From a checkpoint of a small mixture-of-experts model trained on Wikipedia.
Size: 9 layers, width 256, vocabulary 16282, 32.9M parameters.
Training: a variant of SOAP for the experts, 286M tokens.
Below are experts of layer 6 (counted from 0) of a mixture-of-experts language model. Rows are named router (the router's row for the expert), gate (a neuron's input weights, with its number), up (a neuron's input weights, with its number), down (a neuron's output weights, with its number) and show model dimensions 128-255. Each number is 128 + 24 x the weight over its row's rms, rounded and kept within 0 to 255. Numbers have three digits each.
After each expert's rows: a language model's description of what the expert responds to. This comes from a sample of Wikipedia text that the model never trained on.

# expert 57
router:144125121133130128122178167178088108120134160114119089072145126141112138127165125160149105124117104072097104125118112128107118151132189173149115092122173125127114111110148128137146135062131102122141108185150141105141114113144117140151144106105131098116110134097107087112130137127125112157140164121108141114091095136114127165116157138137158123111135152089111148129091127127110153114121
gate0:170117081165163127103137124121138125124153109117075122175143128091111123143111111142140133137112175135147114124151119096083153123160081102125149142123131121124156117076122116089135141106111138114138122132179094125116105110111088115108168145092108120168109144118062144105155178067092147132109130114149154157135140152139117162148121156112122154152131130141148166146100147134190122136171
up0:078143144124090104166112142166170135122120117099111132090142130149117134142172104131117113137132126112089139111153145114166105139106130133119083079124111122119124109181152133150121135159153106136118087126095141128117125131138179174122145120145120144114101108143131155150167120172114111137155143122095104057154112129120165106125110128180139144139145090113073119096135066174095131152088
down0:115147163128118144110150133118063132111142165095126131158120118154116125131118138151124122130106162129135106116085096153136104146112094107112130114133126097098181138136135153093132097105075157151061125166113132147105130132129140092107099116126118071169146123125112129115158128100130124149143109112089164152083101103108140081114135101159113115128158115147103130120145136128119130097123
gate1:095128138125146097135138115134141125134129076145118141092171117154157124122077117138133175167074130169150128147123181169130121128143164138103113166136127118116132114127096094148169122128168143138148155125092099117119108102124136111137099114115086106160085100141122141146123092118083152164150087156153126116134128130109087147145127127112123084118117172104126085094131110098104110120140
up1:123146109098126130114146193129148097111130101146119180134133138130136129142149097131146146130125125126093160138111123104104101156132157122098109123103094141105144081162128123137180105152142131143181122138133118151130095081171159134093141148141115091173069113160137161143105145109114100120118153168083108120113107167148142153120124111119100109139118155141094120141131148131119130141124
down1:128111107161109125149129151139120169147165093109150145110115078142110143088141146142106117113123168180119125098131120141141158109102125125101115141166129124120120128093151142128131124144121123134091125157095134137116168191164111138103173151143107120132148105170143105139135106085163150131172144139143103142155116070150084094152100123156142128155136132168155129131118120124142131165127
What it handles: Pipe characters, mainly ones opening a new table row after a line break, plus infobox field colons like Height:, Length:.

# expert 59
router:181134120139128112132153151133079133140142131146124140077143120149126118112159109160130104140129122091081092118110095122109104161127164180141129112120170101107091119080151114147136144046119137126151110159112144121132141133132103134135107099118136090096132143086100082103097154126115110124152147127152123090081052121097128163107141126117189120112137148094133141115119136146121162127127
gate0:104115127091110111120144158160164095105113137123111112130115147116128197144098130089114105139114188122129139056110138131104144153162120154116134128121134099122114089120115083107119131130159119113098113140172095101111097157127128124145100108077104152116137169126123134177149142150142156143133130141155134111098100115173128110114112173131127155111138123137132095130152122085087073120157
up0:134121103114112120084146140109133091132141153109135151096155136104115190134150109131106143141120170102161156120127095124108150126131134134122151168134149128131138078121123106132133102148159135100105111113162145135111108150132134118135064162105105135117125108124148131160105129187143140128130173168153106128112136156178122086091131135158117153159123141078155124103106146107105127144176
down0:121172094123144156124177165142155132131175107135102146134115134105135118123149110181118123116092103105156138106161116151141129138141119110081132098144099136123103131150174106080148167108093092125132114144131119149100125153115122172127186105139150112091130108111093126124099111167104141102098129100136131138108159076122142177116107145153084156146139165103091066135174078154130079133137
gate1:129122118104123114113076151111111140136088134145133130135098164149152108152169104089127155117164117110184143142111131120133123162140098126108146117138128088110130108142118197111152094096089142163149110160071148139117095090122150122128102121106102125130115122121125114113140130104090091140168140115094083167120101104138139102134127132157129139139146145120127126165107103112150156149105
up1:097139136155097154131113114116089130131104113155132163087110156140164091127107175148136118145129102133176138095110157100098097104117171143140118111133145158104062089093173145119089106155108140123147118141100126128152113165125103145121151136149136172131128130156123115093138162171151170125110088118145069104051119152121143120137103125158131149129127117111133138116136120130112166111137
down1:138127153140151076140129107149134126109121149116163173137099151112115128123108146114107152176132094090103116141128094146140128159169103138132150174114097129181099124152121163107144092143134117129095125092110121070129132144096129140164151154132103145134107131148143138116121119141137110117133103101157130084118086108143162123132129150097120121114100071157140107109116173135118152122140
What it handles: Pipe characters separating cells in wiki tables, especially starting header rows, plus colons after infobox labels such as Coordinates:, Length:.

# expert 53
router:099113137166087096131153160135106102127108186140122116113132120150103096121153127134127124163149072125102138110118093111116110125140135146109138136077102144121148093129127141154129093138102173093127134144131099144139124143099125125149149076143070132113128137117106102128110147069163103155145140147134126162124142111152157147093101097155092167137166128128098128114125079178108083106090
gate0:126067163156164120112093136129169109107165083139113081146123105152136125154115114124111145124144149109110155108126123132136107141102169152076157136103108167166135164114140152106093105108134113124117123167188086089127111076124119147122163149159148160160095135117139153138163106159115087136080109123122141147144060115179100123097135108176134125157161123138145092141130106105116129133092
up0:162151140108108140148130152130118098155150141106164132178141135102147094143099115122127076144103138096154131123117162087106115121128145147155154156128140123133120100123114175132121119115157168121102114058146126166138125104108116160104116115150143126091151153164147109105159128101110135082144131134111078135115093153146117136116146146110115105109118160128101150164143126137110149122146
down0:142105117116140129113147128052127129096154133119131102113118148156117113164128136121173131154120154086116157124107142152147111125142103109151141173157201139087148139114117107120141109143149111131127155156126083097111133121108127132160103156129142107135135129083112151105119124126083124113137163109137090091126157134132147115159099125178118132120136104123091106131107155137145107127111
gate1:170086111138139096101084103116147144118107132159165107115088082104127135145122142127144146141148137122149134156155114087115105134143115119126114148076104137136137115138114112096126128110143181137173146170125127119115157113125117108115121111127131145150140098151126132164128142154135143160103124124096128107088127105155124135117178127126153166142179129148112147132169099089119157091124
up1:097129095165161126106143121155109090126113115115156129126103091147123120141093140187108141136172091115114117110098142122120117194122114128142115092151134127112140124182147141123155170153127111146114096114108110154117111172142132114122103062136132109122097097167121103134087157127121106127122053132151106106169147097146117124175059115127166136123151128142132105156076094144100117131151
down1:131093124120102105110150167144121164147086142165094097172124173103103131147127134129121106095143161132143136100125141091124157122113103135110116125112147148131129138144097161129122093118147108136139137104098150141090101106127144107160123133113133157139162154143143106121170097143145162115110121139081116132142148147071153107132170141125159092083081146110069161145137104149106130088090
What it handles: Syllable pieces of South and East Asian names and Thai script, such as Kashyapa, Hongwen, Yasunaga, plus final y in funky, busy.

# expert 23
router:118155152206117084148161157162116119140117157132109102125119126139113063143155154120158106144141138135123127163123124149121131163115154163116099102123147155138160143083145095160100139124126146145129163144128090152138165113114112119089162121091150118109110118184102076134161151103149113158107139146105112096110092116140176163138115099140168178115115167090153159113114106117128157092113
gate3:153126163155109124147154096141131144135120155172135109134124106135128161107120149131146160129124179102145134141140131127140137124135168124155136116099157141162095111122150132141124150130134131143055139096116101121128139110150103161124088147118139152164154135139106096121153149147142137179107146092176099101155149100131118104123126101157127188115190115129125136116131102118147130129119
up3:145152173153148100159153095126122156113091118138072114130106148107103145128135133153110106165095137158097143113121111137099117092126135082147140111104125130156097128122119101171104142079130164135140093115158138110108132109119114141105122165080111089074137125140165104170142119097182136163131117098108128110124125164165142111137123111134113163139156144133119094122130109166106138141089
down3:133167152130164180147136156121113165109140105107183085136152132132103140136132167111105090133154118165159140123181122148118155147116132091132080127118168112144104137125114126149141136163106116119130114098105120131090187130108166164111098167102123131097136167154122150116222116135161117142099133135126104161167115132140117137089134140133083131150130120127108109100123148150163174115145
gate4:115124114178096136089088101087138127141086082073108127109132145096120123109128097128130123145145105158098105140148173146141116128134154118102133148172140100101125119139133117113140092119118164117120102137189114093141166105085103124114139128117117149124133156137136111176109110150151162094112141163158147111136171168145155070112164091144102098111129128148109103120129174124095107141188
up4:148108134089124111140158123131108128143149157172096117148152129155146122139087148155124116125062121115145136130117107093146092146117123097121103102144130142155135118150116100119109159129118107144114122129106114158137097161176159145110153170093150099145110053093139141077140103098120117161131115147139126151129109105128126169153130175140143142146178118151129152149129105114145127126101
down4:131102129136099157109139105081088098150114123128107163108155128146150141138142148098127108113156161170125099117182126131123124115149153074147087073147136154126095104162133169107093167159168097102129156156121134143125131143150126107172111115136122118121160095122153127139173102142136134119157143140086129139086127090131154151107116111137137126127139093120130132124113149135133116114141
What it handles: Capital letters starting a word or inside a compound or acronym, such as TransLink, AfricaRail, TAH, PubChem, SR 99.

# expert 60
router:166128140127120129133150158120069116141151163137110136087175095115109129129147096160130118141133113097095088127083097137126117123130126200131133119120133131133095110087136128152106145077134127116159110167130110136156161096130125136170140110090126142080121104104125096119100154115129073163137159122122121106091104143144127154128115139111163118111133169074135130124102159128144147111103
gate5:154085145105106093126145101157156092140139154170126140061133130143142120157122139110121132127158135137141145124132120154130071143134139159114121126123102088130135115106154126117114101150124126149109116104106107119122152159119127112120109146130161137124176115157138145122098180152156141140122130154141098092161151144118117112105122143103120098109129188128105119124116113158099117147173
up5:172098135111143130129107114103105113132085139136111130164123140154158117106133099124117174139135119173124185150129122123111104126141115168140110134097117119110148146095139153139140124134085117146100118135120115077119133166126123127149118188139179146078172132120139125115120146122098140156108098143090125105132135124121110121132142109134129120140114170106099142157128085142115103138150
down5:107137137123123129116141158110134137115084151125125149120104156133146145095135111121112157094120185136123111152148143113118134138154115127120115136120155125130087121133123120138120111157093119129094133141119088114082113181173107110149140124138109128130086088183134130161145118123162153127125109083098112120135105145146158113073098086139154137127096108189095111086150119117137130095157
gate6:080161128142173089086133117137170105117145157149142126145114106131145128108137146101102139127125155134117105130121159159141121145121135107118130130124127118117079107068120120139167144161116175053101124116131090110138097148146117124143134113105117150145131150146100101131151178166162079131117146153124168121174092143135133128155138123127130105119082112130084094118103194127126174162103
up6:136190106106160130080137109151127108100143142106160130098112135151134145133117130127112064134113149127103132100126141096156090134125132122135131121123117113113111096070111118136154106141093179127146153105119100084142166143154115128101104146124100121112158146139120124139134172117172101156138164135095158127147113162147137153114187146132150149089100114136154127143164163138134160119134
down6:127143146152150119141144109118080088121159105095133131132111154122182168096120101141083102125141107171093109115143093132148129107118121117135108148144128163123140156121110135096113128145148068152108113139083147118118169185116116139126130103170143077132163139094097101110126152110162126098101148123120147117133103092118124098148150153128155130142089117150120159077118131152138071116098
What it handles: Pipe separators between cells in sports, election, and data tables, and infobox field labels such as Coordinates:, Total:, Density:, °N.

# expert 25
router:115139159152120099157143139122088101144131160133096104117129160127123068128143152112105151125137090087131140134107137130131144154112138160116103146106153113134167138095114106105098131134117140116145164167117115146121141121100149154092165119101145147104142140129129089119141141078130138111088086136119159118086111093158174161135104103112140127071111149128183167111123157124084130128084
gate0:117078117162132086111103141080162160090142103156136126107098103161114137133160147158116145094130144073121122138127159126159145161103114143140172135154108148145145148109098120143104156151140106125113142109099148129137142144149128129095120142090157146127126117164116112084083178145135103137099099127136125147140110093125138090131141131126102127092153111113134108141118150149136127092111
up0:160096147158110201120122134133083101116099120119130176145160142103114161136071055137130129148123097171099106130097116147095140126123133184125077147115129149141126149142140133143147134143124117096121118115133120161088156141147155112157127111120098131130135152102120187134130131106118115135128139099093131130106126107114133151123088122112103115124127115131137151126150126144110108147144
down0:108111141108106244129128119132111125108117163148101107130136158116166077121142120133152125100102160160163101122149108145137158149160110136132125113109142089102121089138113121106101145120131150147091150151140117095119140114122135142129069147153096178134119151120113124136150145119122124157098129094095093131137114086157141155177104103105170110107089099116135156124142084120131128108128
gate1:164108097100134162108111124165145100066139137147103118084114140108108101151080156130096154134115121103115159129091149112120102194127150086129161138157146108158092111125142119142128106111156106098131142115126157154140112110135146177137157148185104116128155147111096138128125149152125125116145123093175140159131087144166119130094167139153126124119135174133152119140116094108104129114097
up1:156133104139148081106113139112097132141134137089121089130181099145088126157098131147132124139148111141167126083130114161097118147110146101127112139152121136150159111122129143143126105127195125151141075116148146105155131141137100140097152185119116102136122136166089146117105127160107155120140111150104134159113090116163121118147153102127149135094120125140198154122116153141090150107153
down1:140140167176066101133133126123174163131135117158107139088115112160160102135129139112159115126146104126095165122124114128145143109137127071140131139157138127139096109116158126143114128158110138132129151149134081118102112132128165110115129161170149094156141159136108103129112133133141111100093119134124110103138119139145115119126147145148062150138124117141126141151140107099138125095129
What it handles: Lone capital letters opening names, acronyms or table entries, often in sports tables, such as N in Fight Nights, U(TSA), Y(ucatán).

# expert 49
router:102095161177103108123129169116102120112140180122113100110108132131112066116112129132116115182141118118094131111122070131126153140127138152120118136121132156144159126119140107165132118132111144124145133148153109170130129129076126146155152095140077141107160152154095109126122145111220124124151120167114128129113117105144141153140130116135118130149124141100137156129108081134114126088118
gate0:134152167169161194122117090121122126102129117089148085123129094168135219135149132126173100129155151128143139124095091173127178131141131093125106120133158119105127123136134143127122178130157111139134167144142165136129094124121119142104160174140096109128140129133176101105172127182124139146140081126130145153136108133128145153130126108103178111151135115098129136112099131131123093139085
up0:116066140141102149068127136144118115176103221139166101128087135121103108122128112158137133116121169173093123159137154147103122136120087125144130104114153128131106158140154138141138092085093137128150136108128166127145155126157118110085104109126109112108152106136147098132108087142123165109124114111143132156113097145133153141116122155154131179133141119093110105135141098122144125113107
down0:094130135117110117109116114117128111109150118126124134171111150153110098079097160170105098142115150167078129125122165185136090094101145119145119102117121095166154137139141155179102103120127117139144128125120112143125112116125151156148141143148112123151179133141134135111109106139112103156115122109109161154153134151160157149149134150145123134094151172112116162113119115112186129114135
gate1:148107092164125147125109111138129095088119161178141108155114114124104155160134168140133159127101115164119130072099087107123116110154085184194125140119110125127114143093114137110139110141142176109121159075144092131085131113114157123139106083133137149119122118150158133111119164138167127090129090123128127140107113061179150135142158125147136128121148145141150132151114156088147106126186
up1:101139114142150120132145146176111092116115153131141113110113129126104167155113151166088143134148096126124104128125145100118143110118121093116107118121105082134123155142152124110115149145140147141174112161130143133090085118131127124135154141166082109129130129181132138114123152117149096137120123086071121138136088129067119122087141136165138154166142174149124145147151120139140111116142
down1:110117132136166128135155139137095147113125118103157171122169140103166141105084149125149148159082096131106118156125141147192142110123146092129127129138127113137154141125120099126130111129089130118099124148151120159094123114125135128143129115158130131126132114104115125079147113131132072096130097162150143098148119103144119151132151111065151134159121136109135152127135136094083128191115
What it handles: Middle syllable pieces of Indian, Arabic, Indonesian and Thai names and words, such as Sar-f-arosh, Abdur-rah-man, Is-lam, Ambak-ka-attu.

# expert 13
router:145144143121115082132163170097157131096131149112157099087140107115104098118161173101183142143116138103094128133149130104119155122117148154144129138142124145110137112107140108140133125112148129140132096152160118099113118115111141137110150127092106071124115136146085112124116150102145118125120125181089091112093088127122129161125112101109130076099125165148153142120123111183130132112113
gate3:127151168139155073111163177163116125122071149142122174138141120130124139158128133125111132101122122142113104116166120125143124171132136157103073132154125145133116101114134131136144128117129134136134162116123119121126173142177157137128142132125127106109084153108117146118108166096114121162146141196154140136103129095106144160136104084115154153085113097114133150141074144095136160104156
up3:160109136115150147141117108128122107124126105126130157109122088152107124117149142103124106140149146128130123142097129093115076097149132111134150153100179153134150157135112075098110213136167167114125102122166091158130151142132156152149106125098145110125131134150106169138086165116133164121121135106134130078143107126112142121131131131164095070129126124128130099119128092173100105143099
down3:188126135126151118174130165117139095131123117126102102131120121114139124100141143144132138141140124143122118108099172147099145140089130087121149111094074116141185139123111068135125177142147146164130133092107106097115151115169089171123139101102101156107152127145123115132130151158161161171105104140088095140113143112124125136147161129126120145153118133150113103162105108127173160129116
gate4:136130120125136116118151152114116120146104159111130102139124089136129116130124138160172118147095094102114137152166105115176148171110120144105167152175138089122101130158097080128133077148137108140120142125127126125105120077108145145111108146117142156097124170147089080129154141110119156149111140141154108112116172110134083114150165128119133098139139149096158127179147147148109117122156
up4:122095126142128117160132144118109139136142131103125131100149160156154154124090110097109140113131119150110123101087147149120126129148090109127145126101127125116116134129120148139130156112101139133129132153111098140165127168121170142137154097110110141146129108101176150140095099128128118129161105100107166147106129137145154098132092138144150140136147082135151137130144146151195132139078
down4:100163081136122111132124091158118146144126101158115143071161160101082171151153134125089172128153126112078126143145150122130138118132114145094181162098127114141115115149129163179136087104150130135126129103127140105118102161099128120124146149099108145143140130154146126146138155122131144144104134137150148120160126125134164141098142146124123124140185122127120094134095090165155173124092
What it handles: Opening piece of names and ordinary words in lists and tables, such as Cal State, Amb(akkaattu), am(ateurs), Chart, earli(er).

# expert 58
router:116109138153090084151152119151129133130099150129113129111147107153107088118166125173107129152135100106127094137153092120091114108128169138111102116141101145110153121096114132127099124117131144083154086163093095119171139109127117127130146069143090132130115123103103094126130140097146122149164125143121137107138122112109145128122079101118080102152142151139154139088129142173090115133104
gate0:145157142184114062096108126116112123106068094131136104136147158125122133151130099170134103109105161116124112121103135177110168149124141157143154174116128127117122095095131098133099124168162132104111108171128148131175112107123102128158153137190095143091133111165111130144127134131124126140142100111141143132159135075130153113116104086160143086120171120090082134126111116124142141125105
up0:111134130113111189185140132158124121141143132120160146087116130121118130102133145095126138192156136156070138150129139059109076096102133128091123113165119091090147097153145154068145110108122112148126146139121106123093148141147153143118172130094151121163121146141148132141123135163102166116119180146137117120095127159147130110133111146139145173155104160166135149141118101103110111102148
down0:135145190142160098162119120136126112134103112141092092153171120106138124149143116114152111132159160123140130100144087128104126180104129139114109130148106112103113116144110144158185138105140126124112169160089111149091158122123132134108134077179111126120113096128106120124123116128111133132115107173104100139174139086092130117140126128148148140148120130134104162113129152118132103102131
gate1:118146132151141172149125117127085124125103127142129124066177132131130114160171074121155085103134116111107171138152094123120136119193145119071136130111144129087162065171126102118121151115165116166125114150129158123162146126120125130150129072135083121123154103137115119090130142108145126157161117143057101107073104091141109119106122130146120118147125150111118119076101091134114156121091
up1:142089134161132174096093130147103134154143125111084120111161135144153123150167129116126127124102115149136158176152127126125120108155119116101135136109136143070142110150091099118155174150180110131122104136127157159157136104097117111157141085149092148131136129125128086074117120080085102146093131136092101121081129129169125111099121104125123096136093135087108092083076105151111117156096
down1:094156133121133099099108147102158126130138115108119073149125114105139145144106088124160152130116126173132091197147150109098164135116085138162105115107116105153134130138146073117185069116119092157174141137091156109123070103096067150125104132145133133128120160126126131113101164139131059125133152126141149114126107109127122139166143138143153132134127126172141113171154112129135134155134
What it handles: Byte pieces of non-Latin scripts such as Thai, Japanese, Vietnamese, plus short syllables like ly, ey, ay within words.

# expert 29
router:112146177157112102111164131129136123113103136118137116106141110124125076124169166151136096137154160128107099160123158106098130133078167146139077098117156137126153104054140097155092136106134138117136131134112117130097157111161121092096162118073128109131106105127099139101138159111167124154100118127138121109100081147115132160121090121127137142117102128105128191097110084131109150089135
gate0:121163163126164113104178128175115138118092117134081117118104156096204138125130118094139162080120106105117149136121123150127143119132155115138127079098147083153110067165129127138128147110150109132108152094110159118136141130122108109102100149080101099136142133151139122128143151144101116128132134113156109130133102112131152116122134126131134143140174128095118120130099101160159126133136
up0:140133092144123142122111123092160133121166153154148141133154078141146130124144142067123120137127132116112118133116129105089153166138097131131142104131166121107098123134143149137158128145164144111065105147174124125125148146139171130140117118145116066147125189094155130119127072141140181131110125160142118121148154117130141107115157146080134196098079154159096151160135135093130171151105
down0:104114160140123154170107123111122144137113124108128130113080096101112100140104164163148093148161163137144111112121075132116123143118151106108141129145139135103166144117134111106116144122134198155119130105140117120143168128149077126098160181151090120097139118083147145114146152101163100134125123147130147160084097107134127121124145133136124106092095149096128122165163138127159102115090
gate1:132133178173146121108093115113123142113094100108126102135145125128126111082114138122174135208109115117157105171137151115105144139091136147151138148089086139152122149124129082165106142168154169094125117126161135121112090124134096123138119171122168127110141164122122124148171133106167132169115118145193125118112099154150110099126085120121152160161149104118137105098132107134143130168134
up1:135146123127100115134112111136092147177147126107159131155134074184134146155105163113115112088124087096124127115120138158134134094122083160105106168121145124121101116155130124121150131127145123156152142129100127134126133131165134157136107056109125131159136122144097144116159112110129127184160145120085135135153126113098131148156112116164146079176103121081155131145093172125183149145130
down1:132095126110117121146154133143135069151111089172092182110146092125136144100098106147150135109127102127093137137088152093152103121136158125132116127123100159115133089105135136107145138109118119124133146110169109166149125120145079133097155145105141128126119178114113122141146089136112133144171171138118129120118143114097095146111131179086170131148145138113143162129125113121104099129106
What it handles: First piece of a word right after an opening quote, parenthesis, hyphen or list dash, such as "babysit", "Red Biddy", -bromo, Deterministic.

# expert 12
router:115132169141043094127163199111112080147114164141105139123151097114110088137146160100139132152140135094115122123126103122125138117126112150113079136115170156125150117073141143119115097113132159130144134140094121108120114119120168129087150126099134140127095116130109124104153133088143114125075120150101160124073127078130136154161092127135116096092124162116187175122145140148102149130081
gate0:165132093098134115149116144132101127096133144157133120131187120135136135103116126122103140102139134138123154084110106121135095108156106130098146138142138111148164154136106098143103130141169119061118105150170133127115125109119111171131128147128155119129102174132134132162091106142161145146111146150084113103093127150152150121113136173108163131115144126164177096143125145108078156119119
up0:158069136152153113141135130140110074128091100157109083122173155123127122109118147117111045139112159138096091102130104147161079146092118125153119120137092154149111132128139142167133191180169140081141115132133117132107158136093128140118176110128174137115166130158126115143118134128130164162092095168124114074154142169144138118110161116113122150114143094137154148143098171135116121118103
down0:137084120104122124101140154114125153124171145108111118101125122113123169139135155172136142130119121131116121153129122114106073122169158089121132144098109103117124126151095115086128118131079147103161096114132150151134169104168110126125109143189152100100138140074178114122136077114139127119129161129149159122129087097120109092136121135087154136108093135089156099162121112116102156113138
gate1:145156114091150138164157155118132134112129171118157125109132101140157149148207143120098140074080121143122107126120088097094158131124146119134126110136093132105130105101155121160113143070141110130116165091121107114159137183132127121116113129131096101076132183163128109118097146127119119134146128110128143175103153098130123136151164152152129089141131116129185167132151113113101136135111
up1:140119115132164129152144135106120156142141158127114116130118138149150146174160106143122120133129105115120122124150112100157146110129101123123105106139129118126106154082162138114148154103177128066114102126181129134126127171109121148132126157143110112125118204156132094122102108122093157141140128120090169139151096111101082126104153141177128130131125140123140134132095146111135126145160
down1:128104157119135068119110116087117130111138116130134145139120131134092093154133117131133156057126164125117142176116112166109149117119099146112108156146120097107166122116169146137102142121137108150116160127133116168158100107121154090135115152126154168118101150129085123101097159094171107102137107136143159150051113119109128079131163125151173132163103126134163119139126123125148180161141
What it handles: Space-led first pieces or capitals starting a word, often in table cells or after semicolons, such as Stat(us), ob(liged), Con(sequence), A.

# expert 17
router:116149128190142077147174169150090103128130153116097138107126157166130079134146147101160129140120143106142120175139109123115168169109137134091109132104130131137158134114157102145135125115118141128129174145119118132143149128101113129074142132095141128092099160155117077128186154100120109119132109172084123113127106128131187135108122122128174167076095166107145170115146144106123164112125
gate0:099086139135126123113140111150128151102076117118164113150170174122143065162102145163162119116145139093108136110151124095135116107094159129142138143135082138126153146125154129109144158165106096139146114145124110090114100118106122104138171113151164119116122090117137119102120114136148142111124085161066132106135152160107090132104139169160138156117149132163130106128105119142106149133130
up0:092134151097135142092170111156108131077085083103194153149168094152152110161114129173158121124138145123107128109134136076127150127112140111123138120133089153108136127104135112131124156158135127142167113140106133127101156139099104101154119155120124126153103098117137122093098163136131126118122129133098148109127148145131109117105119171143159155103156138159104158125137108142150158114160
down0:092119184134167166134131159096138170102139136068119113126105075123120090136160104158136118129144157090161093149128149093116142151123098112110163108126110125148128125095105125144151098139148124140109121129099072114139151111138089115102125110141112135132096150110116110109117140097127103081113085136129121119129093153144160139113127104111131136161091154126138113136169089092146088142167
gate1:119169131130114105129134119172164111161158095181164117109149117168126163132143162147148167125099135116128133136145129144145122140094104152127134096105131120159136146129145127219088129135156159173103170150110139171131113101149129100099104130101151153111112105133147086152136145165080175168123113130169131112130116053112152153128116097153157144130133094127136138125120136142131137159148
up1:101110156144127135094126127151107141116126149082112128136096139085129132101097149156116133095084123154130147107124105106116110108125121107199139123117182139185123163151142146105124160076085166139077116135117134174114150112151090145106147142155102129113170122121153121121140130132116085132131139102116139164146132099169099096169113114154124116142130153085100134157131156172132130128133
down1:189182125104094149143109176146110115121082087164121116082149136138112105117207119145110120142121120136132128133150176151159122148093105122091140099148128077162143116132125137167114145126111104162142127073113097111182109104137151111152135153130086150136145074098161168146184146105141099149093154117109147104097103162123105162088163162142136143148124126162112123172153139102148144111119
What it handles: Capital letters or initials that start a word, often right after a line break or list dash, such as Justice, June, Petrovsk, LSE.

# expert 3
router:167137171152133098153152171107110085132122104136148101091144101133128120122137151123137117128124063099138126151115098112111142133132149129121098141121133167119154130107135110166140129134130132133151125183143143121121099124086129095098126192095135119115096140140115148098135153097163135087113090156104145124102094108133133181136129112104154133110118156109137156117133127149094104140115
gate4:150103164136161116172151157116139145125133103059142130076117111102119136133140103148121111108143117149124152093130118151130128153162198132137139144116089094150127141135188075140150135139139134147154162119122149154150078132110121129133159200094151083169125140159141109158127123088125175135106077121108105096125103122147124108134098103122168119127162139136175141122168128123103111159090
up4:146091164125134100157161147116128196072095117107133126109103106105117109120095127136154112125163112127119132107173133097125122144128163135134126165103164142109110143131168137126140092122100111110137164140132130133130124112119075175087156123122087111099104120147135136150135123122102158089095097138129112130143100105092124137162165104146145134105150129142162162134142131144130104144096
down4:152151138102108195135136110099143181146150103168126105135141128106154158142141106149140123144134119122126084142084104113100118127162104130115171140165091096162108139120100120164128112096131151177094128134147101128113093110163127119138102151136119140193131081097151084160089093129135101119146102077117147133080163146141125132112147147127154167171116115123093131180143112119136107121148
gate5:161160159126134118137142137160102141140155137111144074151112132148137122105138146159133131131129086092142146154127130099098150114160117123155099103123145157137121154097090182134148160135130123102133102145124124066115139121121173104161086117137172151125101159097105128143129120120152165135154130125115121141130143096122134153114126098154138136156150121107094144097162110151111132137150
up5:128098104122105143137140150111144146129112115137098155123154158109123114143158114101131122122111124163139130075084100159134137164115122139124151140133100119095117105133141069111117099112153149164111102123147157145129082120158100161116150139132103141101136086132147111129159148119126077138108135131152136142122123157138107089162104162124108113107161153155131111159087147118161139119150
down5:146170097145157133112139126113164113118126129138133082159136109112129141104141127141109139143167123176162125135090133124128145130098135172168119163092102132114104135139092101095134095172100129105159159158142157133116106140127099130158109103115108092122124079148114164096136124133099118123094115120124136091180082140137121171178131106067111125128138154109120149147121112138147120113159
What it handles: First token of a table or list cell right after a pipe or colon: blank cells, scores, squad positions like MF, DF, FW, name pieces like Car-, Cop-.

# expert 26
router:118159187139122073119146141141120101115156138124107126103131134120127104114155151125110108126138144125128116159101141118122161127080130169112103131139139147148164100086134125141101141110075157152132135132092101164156154123093125094092144137079152090114125109135105105128133195076175100148105083154141113127100121137145165157157111077125145147123114148087147157091095126107116155131139
gate3:137116176139116119129131113121135153122163132104150052121138116153182151131122152109104136141177104120133111155143132148158111147127127215124146135106107165120119101125123150084115123141105151124126149120105156129120142060084125142155102139107140114127117138144120166118113102154106097141157149171117140118103165147144150128116152124131125144135085143126123113148112097088126155142162
up3:117119128141125143148113132133136118110129134140095138125132153086143121186152133141137076134160121116094128103151126118151131137133120095113168131125148146144123145125148129167128171112099104157094095128147165097120135211151126150081152138130093135113160150109132144127136135125112145068138148139123125125118162094124122092166084168127095102138128163121082105120146110164120124109122
down3:166136084104159121133115155162107088135064128097114136130137147133094077133112125175130109175137156145129129104102170162175157105108123103101152137120133124110113110142117159113140092122156162119141192114107129103166129107108103092128092099120123142141093161144110158129108136123114133120139125129119116095166126172174162117158087132138120146178121136155121132105143157124155190120088
gate4:090160180099108048093156093131124102126150165127131143136106143136120136144138135142118100129129139087133142149115149125140199154126209128085109120150137126150142090105137140122090167136099118147104133129103152116150152149134185096141130160090146153117138115154103135144145150134138102159109082143103120072112063099138149140144162103122153143187108092104159140116106109111129137108129
up4:135123146140101141124130086098110088145083129149127151128118149132112160145156144141135146167112137106172152140115104109153142120116132130154104116177111145138138122092146134161107140121166075143101129161152158142131091077108142123118120117148162112136131115124139128135074126173153167123104130128098092149111139129136127127105110106143125202102123108121109063169111104145118125127108
down4:125157133134116175093118149123174090103152176067144104141068074128121110171148121138131146125106098161110138151150127128097152175132157141127141088148119073133106126134134131099119119150137100118162143113147136131109107107115086106142142118139128091149167143147124143138097130105126117143083140125133104130110123105146125173164115123140158121121151133104087192134149116121135140129087
What it handles: Measurement units, math and chemistry markup, and symbols after numbers or parentheses, e.g. °, mm, ft, _{, mol, c.